Weights of a small mixture-of-experts language model, trained from scratch on English Wikipedia: width 768, 224M parameters.
Below are experts of layer 10 (counted from 0) of a mixture-of-experts language model. Rows are named router (the router's row for the expert), gate (a neuron's input weights, with its number), up (a neuron's input weights, with its number), down (a neuron's output weights, with its number) and show model dimensions 576-767. Each number is 128 + 32 x the weight over its row's rms, rounded and kept within 0 to 255. Numbers have three digits each.
After each expert's rows: "gets" lists some tokens that make up at least twice as much of what it gets as of all text; "mostly gets" lists some tokens that are sent to it at least half of the time. This comes from a sample of Wikipedia text that the model never trained on. Tokens count by the router's weight.

# expert 31
router:090129121198084104145113116148118175054106074091151153187101110122143187096093091157158159113131119133124103099080129098205027155161108120126146118218185194199127127066185117096115164061121095143088169202146161116177128119119156093092117124196108160055153122129165103070126093135105124169153110143111103166107144156118124111122173129162195178134094125159108170153118133132142084182120112193138187144097114161110141081136158111132091086135143148166181099116117164172116171145123141084148101132145072107099100109069118127160113127108113114119111094093179104160161129110101103148
gate0:101149130139179186161137129171050131098094213140114217208133103072128131164108104159101155157098049134170099134099138056153111141122154108114112134169143129128116162079164132057175157163172086109140179053107140111149120194164141103113144102107098122104190179102134103076096119150106151148144099117121090105100114146163143049107135193110116138093097164162114106147127131134170138174128129168120180093109196099055168128132103148142087139102102079135132151209172136112137145165133173140181089170131142105096077123117165144129124113172183159107143135117147098144165121104152055166
up0:191076149113121143170153104130170088160110099155133066105160124157135136157102127192137136105034087163121101087141101150062170157101148111166142110092099100161136175123110117165140091146087151115129133119134139079141092139182151146167166146119147137163141170068090164129088133116104189141172142103155111124135153118080108121105102145110146142159158131093076143148087127107080135113112135180133118152141133150187075152120148067170149152158136080097101209066155154074121104157122164119055135109091123130139090111131140170090130129110152144117143119157149163171087148061146102085
down0:117140138119116118113161089139163135090184106170111122168126152089129178106108086103145164120090072145147071110076117159140091144124119141165129077122103068123158140162140151107132108105053171159172096147087121129129136152147127119082141118146156076061033146110158121091100162098099083143093131096147162112111122139167100105109139170137126146072178099139082224124136077152108093169150109153179127151096153147166107083116095101125184094115135078142182144134113111102138152140107098106116131115108095182108167138140156107099099131096133106097142149129123101177109112121141144150
gate1:118111088158121114133101157137128085130119170154134097128166133142128129074052173173109162154107175161152132128179076156164124092077121108132126113101111119098172119099157170139127135117100146122118162156112151130184116175170143116187150140076125124148126116099104098128132133122161064162111106165109126115212144068066122149163111100213103219074083066175113124146164099129104118166137217108156130153110108168083113135147133136144129100124122109137204203116095133140165126146217133138173104098085151156121080168117129101138144134083131057107121090179063094163122129134089177172
up1:181118182103182094100152127148138071111092144082101124085144044147114184139145123096096143124095152098141104122113099122105095081130106127123182137126135052183074089169113165114085114141142125160107121155136105170124142105110120213117077131190151166211124127105133159191121152105146112109158130116108166141095110185138106143107072102137152208175168149135062132145115090150111112074122114112194075052082164151066140125082129137170172144101067148147088191109104181151126088159124082123115129138180074124170100082124116082180103122149136150099151129191138120181162102107097124153
down1:124133158122126083150121107161079130072107107132109119130121120132149128092124064117154146215135083123134128116106118125160098125122086131093167115109149154115080185073154160130096133098135115178097163139091097080122114125132170156137114192142175173166125139108063113141158113126172067169156118151095141097162096112150092138167190120159134121110164075119100109180080154117145072131117113149115148109149154141191083068142158133156091168118108093192143084128159119140123163114180103109093090112113054143125122109155123179115097074072158149104092082131164096103157103164146102129
gets: "| ", "\n", "|", "- ", "; ", ": "
mostly gets: "MF ", "KSA ", "|---|---|---|---|", "FW ", "GK ", "Liberal "

# expert 51
router:099140183137086085096066150147101096114181124114120114157177123128171098162080155083114101134116137146071096181157169148103119165204112093115100138158120145217158158117144117123129156149120095101139134156138121095130162142098120106102157076213081223058084162146165112116150098071125136158064125131083109115158136172092121130134182158107163188119115118175177132142167152140044099151156097155153149157133146105139110138072189105177087083155092133130165119138116082128158148126154117079160110174146069139134153129113155125130129140073111116123092171096179057091105142140116142118
gate0:095124189172161119125137120148108202106117132079122089208113098160065140153055140136183114143153148215097061145149093114108134123162104118083099150180109123126156115136121068108141093159127129122117120105124123134110114137155063046144139074131051173143102069073083145111141102145135085117111133128163164136145073195097119176061119166085105080147098102150160157171112165142081178161124114174105119129223077137158148119123111145167156165109158143113165104148102121138142141147191125101142165130124083185164187131146115076143085205121168160143114115107111101112121121122152175134
up0:118174142172143094164138172156116170121178128143129128141116064145097118073165157140129138158132154183179160148100148138098105096123123149103147159165171096073093107113130078087148139122171178111185132139122107104112069092071126095107121064188067143087156085097136179132155145104141160106184094123116145096039094092106117149156131084160147121208094130157146172200141187145128153065165166180110155112181126093166106121148109152156108071112110096155153130084135060152191176107143090122096139114083121158102120147159140147128072172147131107135119117119103117168112125165178097046
down0:128127106116133230096125108122113188105113177136133139192151144140114169053182101197131131134094135155113054100140085104129099203162092146157091093111127219081181099094157105076151152131138085149150140090134140121148130166132104132115108108140149136190118207173124122111081147150129093147123103153113146117067132126120142151133140093097084135138159113139104138124144107060089133100088106124112159139163116096128134097181101117144149130107135081139146129084105141214134188104152126120123147157048123115143061144131206203156138146162174089136109130145167145142066050148126159134
gate1:073112129100083107131077193116103140181153180149141062141121094142122161173114168111160121140090095139160168122150149122123145211130075042166132120132149125151096131129099115132122135109124112164195121137107081085124108088133114174086162147146096129108109070121179127088111143117122091200144118116172090106153112092104138103121133091076191182174145160218176135132143119136193081168131096114139156144098148130190110132133128075134126099111083130121129119140131144117128113141125167137167131140100069149076115138110136109153086071152125103094140119108094090104095168132145122086
up1:106133121174095143132150158144126119097133157171083109174197105111150132057110125155096147169102169077136141151115150142084153114098084098066099142079155091132141116019152130121144094074162089189127148098094202131118161111102155084120120142128097061107141118116178148129139171092092065174124123089108162135111145094127120139127105154082074118078162090132118196179087181146123164156156085087166082140073119116154114154121054072128151149131166092115073113081096116111156157162140167100074161155137126131134108131102117141131127164158121178121120124175141142071150104173116152078
down1:180170094145126122110159118079094198117141148135135086049117112087142144106135107139103130117117153092162153100102181081126148162143145110138135146231155079140126100132116102162134080150079055086111147089178136156134163145143051103125152124173087091200121123089115188139076121157117142149087117162100168090133182091115110134128087133070160148080083119128170146125074131105097121084093077075055088165105163124151177158115092055111093157055133152112169162132154104118138156145195131093111091119126157114112111171140136098140113090168133129121160134169105111129095120111108114099
gets: "the ", "The ", "as ", "\"", "'", "a "
mostly gets: "God ", "You", "Our ", "My ", "\": ", "—; "

# expert 13
router:081156124153114132165128148130094115098127162114118177146140182127140156161076103124112169159132105051096181143182112150124064126142083087151177179154123131167198143099103128091139119102070083174090150100153139121124140144103048153085121128127127147136098140159178127079129109186146123117135217157195120129155160120101107149185164164119098132093089116161085144126140115140146124103123161098136063147181145148182141046079155097135127126166123201154107129105148100179147105129183098146165092115155112108071127106115155165198123135111159079124167186099178107122134134107128141176
gate0:115135107136134125111088117147050140123165131150141087187150107112173186136118152139173090095150133080110153093134078168124122102105114132115118108121186141108179132162138135131165129083139119146077099101114181081149162138141072111086117109146143146137101144167100085086113115187172163118123091134160117113113080118128154186114196177136147126100067162205107066155159126171184164115126096117137121108187103137134151115095087155110104099171067177166112119162108128119137114161111119161103123122158127093107122084119162067104174128136116153152183180125126117139173164168073138137
up0:101138125121140161105104123167153175222104141130149089108149116077130103095126165136177134195093127153112133106106124115123176183144167104117094161079116117074109163088107153151131101153131122100137188108123142133153133133135174106164143082125177137155184123085103062143174145150139114124133090109171152123165179154176103084056127110125148167129169132130124175094116120106114138144152145157124156142100060142161094118157100117085183119090158114114154132126097079157121104076086089170106143205155068112123150102116166171181086107103134134146086075151185120137114078124131113164
down0:114073180124126105165103117131160140064129170159154112115141108139115081128135137185063076134069095097035151110119172120116129081113148166143154172144124089127172097151093121108077105149206100099126132123110115096125116125079125144141160069160175150103145130167166097075178048070095092157153106132106116094160104135040093086164092114127130093084149065142137178145116151107135155147176071178111150162145176122106108082174166101111146087073129139133117128141150135122124111178142095096112171078130071175155125146130150171134158131173171196115196167117120147115092071130103118093
gate1:159075143124059125131116108156143179130158150097068112126142081094092127079150119138073115131114109111128095130169110133118095130106147099146162179207152068125071134109083153166089118152175074186132190216090097153093114171113146173084113159191138110155132160086205099173110133129096111203110133103210093093152049177146095135092134059192157108198126096155096178168125075090145099142071077108103126125124049179127054059099097090104122144081114145105107115109135117179075126157076141186155169103155119198119123098111195146091162123115133124098145171121194124175098165165071137125
up1:114132166069112102086133179159077181145134190188090081126144128129174168134087155104124155159152091081092124118119136191098191153138198058189208148171115140088109087114097124112107198162136093153089135190099123152168122126095125162153115142184153126155128147097139159195133171128115135200126051091117089110123026110126123166099110108133128140137110129108128146108134105072140085116109047175071120169105098156125101080086119100140122171122177124150129139146164126187100107156123047146085137120149107155089087123099175168129123120112121116099089134114144142156126151131090122110
down1:125143115130113127153092163114149153172078117153149156163167130121121058178116082164107074147116161149185103140113143157137136115096168149051182145089045169108072099054117118160091155136120173071136068190153132131091149151086127071139112105115139133077145169084103156125105186151116144114080102120130132151106142113113184095086092139158108082109164087140070204097170128112146091168113117131123094197115190138105181124032112120127181123129111072149121123073132152127104083184122079113190141161136125123140148141139117077132124173112124127143109148094124134084137127096078077110
gets: "in ", "of ", "at ", "from ", "on ", "near "
mostly gets: "near ", "north ", "located ", "Monastery ", "buildings ", "ashore "

# expert 6
router:133077082167074141150128080102083157056185083123222121155088102110078149132152145174124099154075097085099132099104139140096083153122102114112101151185090118153162133112133167109170121117070126170097122153136125090080164155128144140161077101183112083143136126182153107060125106089147155148085160111151092114122136159112106162159180175089106183137124115176125064146153115122088134161103122158172096123117146114104129112054147136130113135137104145134141112092119055126136162147152069116171168109139160124149148109102183139111142147139139109081053152095132081147089126116159124115
gate0:174118177071090128102077133101087218083133136069117054096108152143194166157089116147118113139143166148109153092161110142195129102136136121098064177081126144134111198089147123120161123132142103106140128083128106116104159192126148212166167108178119145133152117070105106130086128152188163102152101151052067073162125151088139149156107160180149107142108188255141168119109213150076137196162189122160161154114155165177090107155106089138124084167091105138124099209141086128105144125135121156183167179110128152130141113100161133108130119128175174163131161112088115120080060082138150145
up0:173115171115106110110107091108127142141117100122106086120114176136184118128095082140072118137114145163101126112104114122147115102143122130095094186143159158102099159165176120106172128097171116144071135113178154193114207195108144172147144152136215091151204134057116109141098155159182167087175146108131135069122157147085149114117103135185167149149112136208131141116106204183080140123097153097138164157125135186175143114157149080142083164100092127163149109161114140131120082094122147135178138200136137197178134153113115159083135123134129145085130183096072112124095063084113144130
down0:132149094078126167081113123152122097107157152123154069151098143153158167105117137136136105144132129151174107185131118143140149119123130118072159079145114163121080114159140112151084118168139156133109196184109111095155101123168131142146156107131153105084205107125113091106139061111172176118116157101087097086065107072090175124112118083119137153154130080104106093113108069147136085144086164117109163092142109131119090167131150101112194139088111187122125134157153101127119102170112150187189141106132089131180140112139160139089084117088157112153179106166093114133165098131115123117
gate1:112137185144080124087082153188126171131156103106162107128126142141126159153095145157093107114117113147124132165046114190154101148101124138087113144121119166113155094116162153101153184160163125117118082174074104102144159133168126133073190111140079127093098117085143163132160151085129031100137099124145124082174174143072146147133166148111111144122087097205148137096125101102106095111129165162136120147096172182128185109150136077181155085154137108111163145106142137087157075149064125187114095152126147163154153143106154145180177098100164136149128082149174154101108115133069168114
up1:183152168083109157148158121121120036123143143072076166133126157129124066102088106134163132159135135100086154127135130067117131120118118203099135100077129065111134109121077151141149167120126170127128147104140136136164058108096166172136075157109153155141151143108125065088134077108156152181092124121152165128105130134146155137160104108153168137136123119115142156126136073210147167185123089085148128111094117107133120160095134155149122092146103097128086130166133139093151101151165156041051159159111102098126143122144080146096057154113046086100127188100139136126153163089123095094
down1:132108148119135110159178152123109148085136176115137085127097145125122145152059132119127117123127139117140193127133139158161157130062129088113113145199153181128087116128197129120174096091130090098134100110120130106130061109140124142117098133087201138143076161133147138121106154138157143117126157098074128121191156089113206199175102139102119148164136083133114128167126104132077104120117160104158112119131118097148127078079176163147138141155159148115151097169103174116135123109162134165082118135117101178119099176133092144109129117151135176117166189092086162115128136132096096098
gets: "the ", "in ", "of ", "- ", "s ", "at "
mostly gets: "Soviet ", "Czech ", "Polish ", "MLA ", "Ukrainian ", "Poland "

# expert 5
router:118105107156129130176138129093122138116112078142187110125112156153135157118113130142140114100122163095134116074115122137114093128131111092116169159134106140122166096129092139107094144146191090203098109108123134059086120105069115144063129088137129136098132117156155140122112124140151146081110201095103095107122143162085093081150172195093174162162138216152143157165147138164150144075135132087123137184093119136146138066106116106169123101109089191153135098080113076130144137166150140115137060161172095117127075090093148152118055184132172162101165181113146070199165143140097140117
gate0:095136121119134079158139093125043142136116145175145127172090085118141146196169147138121098105136164118097104125135189156153157149100154169104162087144100141122166092069166138143118132155147100143179134140108087089135116106093073073069127155184129133096157071112075137121161159139128086160203191107069093161170118197131168144140112177155173155108069115099102123130145111152098185177061165196124172160102106170148110117100112175122115076116047067138082162154133154125109126157169101143092131144142154146110143122140226109098128149106103121130142179157113176162128084121145092109
up0:044130171160166089132094128086070113179172130167117093144131126125171149212194090092125079097109131118087081171110191139137153121112171172155126141112157117099160132082105134088126130122159132104196100107127121092108138114044145080126116162136079153094099102111098120120164109124095083079174203164035112118169088157065158141117143165146089167109084186156075092085123139153141177126112089133122200129091068166132095100113105144143110114125062096116129174173129151132118140154138126071139089145182129151141083089141132112083168137102117114137141161087110157113095120127136125095
down0:127114135134119121111105112110145163076137135133124108132113054153123132127177170159102151112121124137144059134132114174161138115108113131048186069130101129163129141164108125125114105198115136145110116152100070131170132085099159125187097087129109141137128084125130101151116138156088121138127123160057184167163196220140167140119119155192105226132062137141077086157131118110145091139170177088151111140174132094117131143146083102129127164131180154127139146141168132061121133144180055146066124143130086122140139103195147188136132136119092113100123149119141162143160133147129099138
gate1:121090156092128196150132116127142171152159150130079109141155136110177160174139126135095138182132206192194094147097198203147151173092091166142088128120152192108173172080158223118119180131151142132107136153110100109140168097054133121113074134127105104104102122175102142101121123105127149170111127176103148129182085133167145152099159140127141086153143129115144188115140103140082124203124139120139170178108152172148199110149120138117123155093110153168139153125132157104112152167146115122164157089138149098106139105111161112149149170131123139133080146112105147191147146146128188156
up1:157125196172117151090154133155155101126079128155090125123048140114085125085131138115107176154135128135063130186173118102125147170160164070099109129123087139133108097165187073063086140111131158129141198158156104131063097143127116174137142180135099128097130150107137136126125147130083123102150115077124122105125103130115134105066194136107018141163115122116106167169151128051110109119154052106101144171079137085165107155084150164133136104172125089121085126085108124120126123123183136140158136108114102174162169096138116095131108112079097153194112119097175130131138085071121126137
down1:146089193135115169108063128177167102135184140086125150111159191101117168067128123159159097170075131197116161146126149152088138143084100083141183139124160118083104064152127102146126103125161160115170104078152178114120107148066117126068134116093168073120195076115171119087111143099101161144121111083167078110132135100105123149092142156116145163122071098139141102105166094119122116129104119097080119151110090155116138117088082068102234152154090173114151123169102102116119079139063213097201149130070122137091161163096105096117132122144147106126191102110131189083129071117155171130
gets: ", ", ". ", "to ", "and ", "that ", "was "
mostly gets: "when ", "After ", "because ", "However", "before ", "though "

# expert 56
router:094087138157129138132003103116153140092132112131157101160119173085133195154104122106103098155154119126027145136148134109159136144212100130159206131120098125117172130103157188156134162205123086141115163129124148125184195109071169105058097084114124164132123114112155191180160134152191148111095176148112099111151114166105106125146144159099169140119057171149111094140166152070141147126086128149146175145112109103168092076095166136166095165107107174209186152127124153174117199173145110122122113085167086121119117084090139111154153168148153106114117111081143140192183139133107141068
gate0:125146161131138100129110068125123113154066161148147107115097164105173161084124105127116142158083166106111115166134116148109126227204140135127124087166077069140105161109147206194072139130106152099210134140086137118133127088105120146171149133082173150131135097162164127127140174116123123133158179131065109107110107141180140167104126167161118211165109152108076126134107157098098093125141107127100141172084140115131145107146119170141091176140171148075150130110064055130158150104089155125132136067138109098080095123131100116074155112189146087145105108140162132165081096124175136086
up0:142114139106146144095087160170088131084154160083115148121111092103110131126120100174140079084163073094123097106151096087137152078144139106208159188146151133131159111158126104134147110116158093143113160143147100118163100076141121149112093161101060136138135152221100121132138123111162117170115156077156098101105151139120148117184147087132110104129153051130090165080152096199097120117120101076166137133151144146096165114104139111118172124080069082170102174153158160146164068108147096151042183152123183171157142178113118167145100157063124111116121108148127120139137113091129166121
down0:128173131139186095145098120152179141174180174120095147141172172123205170156112148184080141109080064099092195144122124167169104087099128110119130119151134151081131118153126124089089101134114113110149132117135100175186109114117152103106213081139136118195102131111178064141171133113132129094083117161080184140099109175129118106082080146121173168129141138126166136123104188071109147134158114119104167114142129143072102166072192166114076144140065084164182184169180133139134135144133121128131138143117088102093112115115114111031116162052122165123217077205117124174173126119158067165
gate1:173141149148126121094114111120108153024130103133156162182091088109150121129192091164106095130112111152136076134117167119115114147115123070168141074155088141125212167181177111178110174128169106114164154166134129167156115152137086090105113090130105141113143115117164126162163109122161112066173102063174085117118101080108131093113144128152164094131173153085088112097166091110082147157152150171145120124091199127150105125053079132121098091127158125027190149155118139091134133094153164167130108219140121137143110111122073122124165132044152132110090189095113101112137154162073119115
up1:155104132147144136058167184117131121127138119132128135154046147129099150106178125145189120108171082129086097104127131106117143113167129139150166080100070139105180093135162129189125116139166159118122107179124122172101098098103100109120092139116093120095124112154172124128130137173143102132152146142139110093043079106149070113142148114130131147137177122080100147107114097112106181131076168167149084096098127188154115130097044086080179121124123154078139140113194113118168156095155149169096089155142118039122131179108092182115095138063141092156115205109157129104119101173082082143
down1:121118185136123168140082144133170091118116148120144129107114136150133130095147180154136091138149168126136112178136121090149084116072073081124143150056137066115118060128049135120126128101145111109099172141074086096141102130169110184128131078124156159132157121167113170122146123054118109065168093112109116101107174105085077056119144116169131141149093091165101180130194115078099102141105100164102136110115091113162130086087101131138112049086157142120132109115175178092135090157155129122108074109120112102112144126112052160150119143116140129122119142135168137145167137135117145137
gets: "and ", "of ", "by ", "as ", "for ", "with "
mostly gets: "Regiment ", "VF", "troops ", "ashore ", "regiment ", "SS "

# expert 20
router:106124177158124110116112207153139196095145146126118120154126106111130180123107138148136092114109134167111140081092178143160099134124120163164162146131111078162111129090121203082114141099101151134144169187122128129112199155108126133126145127196099161032142160129142103176100145067185116139107178107092113114090124131066113122084092165169065150161127087161097097134136176187109096158170095167113156129138116120164126069098116144124091128095138120162122118118171140166135136190163121148152130155146107145089079082138127100159127168066140136064103110111143104135166090077138118177
gate0:090141134124122079162165157141160098156152122186179190138132109113107100140114091152159077155122118129024101146184129102133205156172080180118176141102173145156167148109098170123140172138132123134131114043056121124146125149132111085101122134122149113119097160097138113175168099146109054182122172072149113055149166090109147119153098084090121150157117155160134127109147124124098109119093109179130078188125178066140134057122156064147147105098163105199106138113169136061161117163136137194084138161074153091110111079094059166102074106061179164112143155117130188136182117150085103141
up0:138110146135139191101135151131130207136132100143113134124158152134104159130128042113059199121128169162165123146121134137089082116082139029126101086135114097111062150144201124135115083102124087159095142195195118143167103109180131153135117155074133152177096106123115119128109151125147175102203057101126120167147108090120141121134147140135135123120138087095126119119052063079156150157121079083079114108137156162144094207158118174171110133147083195105154166157098109165111125120160131094121140141173080169130177200116163101182143107173088131108137155136138122118012082124189108092
down0:128120193142170095123102129146163203192115145125090128160159135182118164113142132116140179112077101115166142080109106162163100127123134123099110162114149130138097149069122134176151071138111147079114161088204151134133111121140120084160127123174137062125150097147118101143141064058125160194129126121135148175089072118150146145129143091114131135128119177085145114145116140130129077172137189121165156143110147179145089085143061183114097185116088115100196113124159147135121083186131186152151105090135131132175107120176146088152095110166082161170077098144086113195041064207086127177
gate1:107099142158140086148138132099149157058125111103053156128161061086112085150113125145176090200119169123209166087136090145135093138126139166110120169138135102124100166097198128115104159123139213106126136134141134123126149137136141110139180114119114200144131144235123160154089142187119105076107117162128163122125124132164136104098101114080125145165083191197135131111175123141058125132093126167091087100131139179173111123142124134172154127050100140092125176127200159090116141118155082122069122119110121121168148140135143079130205061087121107113102196124133087176130100117212120179
up1:084161123139108119135195164111160152083056105118063143104126067114120111129115096117159105164133111125204166137129090133171083128102160145099139195147148100120160148072185172103157163143113163106164157157127088151159136163164108051105159122108111144095150147133140126173080149153142159100101126167128170138170131112178147123116119100105067172114050156186190103138143135103077142093097087125120114115108092160155093053141082166150195131093119092156125162118180128093144090134115083151101152145115146117149115109179138092142203103076095094184088191161108095184148075135146114204
down1:099109140076148109165116133103096100101116166126154125142130107092115131120102091133141117073106164169113097179146125102116175128173152073114117080168154150135191158128197151131098108121103137130101109178087133159129131107124132076188126159106114135131073131136132122131057149171087180132164131146139104157097084137118149081167115120128074141130122150162150119140153150149140110159167130170085058136108145135115090161159145125071127137160152140133143122097134115112113174096097153124106132133111140163097121115136078107097123084139097171111127114122128141134186185089124147141
gets: "| ", "- ", "\n", ": ", "\"", " "
mostly gets: "—; ", "Preceded ", "Synonyms", "Binomial ", "ENG ", "GBR "

# expert 1
router:072050120111150193174133143166162162140151118156097105121131099119108200146082145118108111153100175121093092162181131057083113107133142135121117135131130125189097124133111140059091123111119141136149140114137122056156150141036083078102134134140122175113062179128104121113139151167161143180111213109119124139193167157106144139152129100168131107148106157206126127129154133171092108148141107145085094167158137125182152093112081105145157054159126178179152149129157128192148123126187083088118126181132097146146086120109193115173130136146162180133164135115129078141057065110150144110
gate0:159137121123149189202081053105074078162152082091143136154133101142135135138114121072078109134106114096120168147183077188113162104101148152049095101022125118118144143125160127124134144159140182119115128071149084125113148106109068136143126162142087154103180135186109173144143198167091103068105177162155121121111095112111131198138136134139121091161141142112135132140149124112151112120185136125097169179166110069116131109102127133126153132110103104151123062135086141074088148127158133138124142107130156112117103125107114109163141200083125133103114107180123094117197077127141151097
up0:097145187138122113157168146093114079062131117159084127169118177124210154122181123100132066136076085079129054096148156165165170131120140171122129161079160118173093093114111176134170085099112115080139155155092139167164115126098147094130106120160151099120089063106141108121140128139149170132111168134125177101121149084137076141095211129114186135176117109145186158139120142162130144108147066128141149101111182105175090134086113105118152134128100160129164144097155104102128067126087088089102128108193110090124129114166153107119183101158144126081151114106103165184107092169175143122
down0:138127163165086173132150122142130177144080093156130104115142157122113125133130086120127129162126116147125119162126106142151153114074087157183137128091130093104114146108169138108129044139119081148189119126141146113075174168143144126175105083092142060139084073170103148158146118153172133184135122119151134125123117102145144101119111213132168121134122193139134069150113151115132143123104160139156144116109182132139139129112111114105123150082101173129125066117102090123149099133101087190159128156144106133086135133158089200081112142026127133137201141032109078131201050137110151119
gate1:104034083136121130112140158174134181111106185166151163123073110102147128196145142122126181152097097090133101120089118130190084126144110223093154160091153069195079164113152149147068131118195101102127098117167157135072134088123142097134085130184133147147099136114087162162154128101159150136159162124158109100132102123121061130157110181211075119101133154100162114066081111109130127204172093122057179147096146110160132141136154120102135121107089197121096159131138141089161099144132111127137140093102135144144176111149126114107113078168127168060156099118164120138140122120092152094
up1:144192144143111073189127125148130111151187101117094116113090114120105113080150157118124151136131107114124098150178099103065156103093144089150128109068071161135158123167134172117134121120118100129099134140085087134159105173111109144131163127108134132135176123147150109138032155097106112136138158098135174132147151139150167117133131114151183183171126102160050151166117148111158154111112153142136151121105094140147082161172124089081121096150152096108171129109104073119083116155075137070123099176192107097115106099135110167148094183102109088202112130173115155104102166087122078129
down1:139150136159104136096126186066148088168132205147171087043115114129149141117109094138116135137101168108110192139104160106169104100152093177126091115116159142138073112088089138179172163153105203129117061100113153138131140133127109128154150151136124106046166102134142120169191144153060153152201160181202076203111093140094122131181123110105089084196099083165119081121152120143108105138191156161128173148088141106145147101091075121176161147101167145123108090137092147166125146133163144127093189162114130102091138113136168165155085167126107133137084108192082117114127130031150121094
gets: "the ", ". ", "\n\n", "- ", "The ", ": "
mostly gets: "JPN ", "tick", "Port ", "Super ", "joined ", "renamed "

# expert 58
router:147185143175119115167086091165121137160102124131121092188170099153192157206091095140121091149028121170121080095162116108163099144224120172138134086129156103112172161186150097111125143130130185133104120061110098122120139120122171127140123140157084126144126152143173143113110090143118150145135094113129163093185145152065100092095126158136129088140156122140133080085118174122153091149064086173171124148114067142121124136155164145120077083103100188102134149147099156154207123178146058134150156096153130127166069103096159058118119144146125153138120122154109105134115123123109063126
gate0:119084111200147158115142137164160128147149096152123115110059097133132152145085085142098133165112187108090103113134154105141171141195135108117158134082134157103135153132148120132168120104137161124098106106178160179121144113169163091097138143189089131085076194116145126171140123085129112177123172083105056143175116138079083082061095158147145153099178189140160151090157152151145059145205146175213129105098110134113121117136116123123119117182122093097107090189145122152146096227052207130093114118111126087125097192113147174111106141116075094069159199129082123113160146128064132131
up0:158168075163112150126146141092139149136137138110125160158145126124092129117159114125128135088138143155115146155123117116129123091210151124096122128099127108106184055092162139124063093111104153138130138135141091091143092085105137131095196140102172136154118136086128099113083117105149113151112123077157162112200162121126114164087115092146180110105168130146086150143107132130143143067109151092128097115163112161125126127122115144132144125033100104146104138156125116133093173157088103119110154079178127175096193101072149101126138135114160126100108176165094118132093133104136140137
down0:126139098094066172161096095085088153086162125126166159100104127138102111137165102142152144125141186094146097147120102146106143144122106139123109180105156076135115128111182109151110069143105131141176138113141125124128091101158136108145111111122179185100136100147116086090129179137078167133108149131099164108146104130161155125172176135140115143119163157161134184169129125123130129114134150116088181187143146111131113093130139078139089129049134193133089150083102154109048194186144155112124147102189065156142126089130162149135108165208168165143140087203180117206140149139147124146
gate1:101148165099148112202156116134153148107112115142114159121121124067136140142169120101093136122111139095176126143060117168081146149105120119089016152176113110179170142118122124118110158162079146144118141139085123088143126105171171135089125116108101140107093167194108175092112140151153079172136174103143130165143164159104130107113173206195127148111066073141091106131190074129104092129111165169107097126106113131167120119106119050113168092155170119146100093151122137156079193190126144082088110129103164096126137141098163128127197130091150127118066140063100159126127170161118149112
up1:106133152145111100136178141126151118154074109130115130101180101201177141148145137167098117150095214133172122145099140110146181123132132102163131168101171127133189130126077099139143155136140108096153135156135102115170140132136143186143129135133133122076139112095107148076067135129140108136124153161142139109123104077110113120116122128139077090119082111093130164160131128173027111111123142085088126152118020121171117155202165122126077083107083160204093176105113107104151146190105095145166160162104154145099122136082124129130116154127140120136099113058095132109100134152110180138
down1:101160207178105079080108080149124152165132153125141156058181117149176135191072142105147140096165118156119128106118133071120141131136167109159157100096111155072203128144147157130129094131087104184140085167132133110150127095098116118105120141167112180126173117114131097079126167157152119128124109132103142109109103121123135125119083067101130147156105157051138144129125122145125093201105064156094115127124148064112115113157168139154083139148210139169132171116147107093197114109145108121153104090046126162091132152151112173139076162117090170093119141169147135127088184125129086110
gets: "the ", "The ", "his ", "), ", "ar", "ri"
mostly gets: "Ed", "Ph", "appointed ", "ri", "mil", "ard"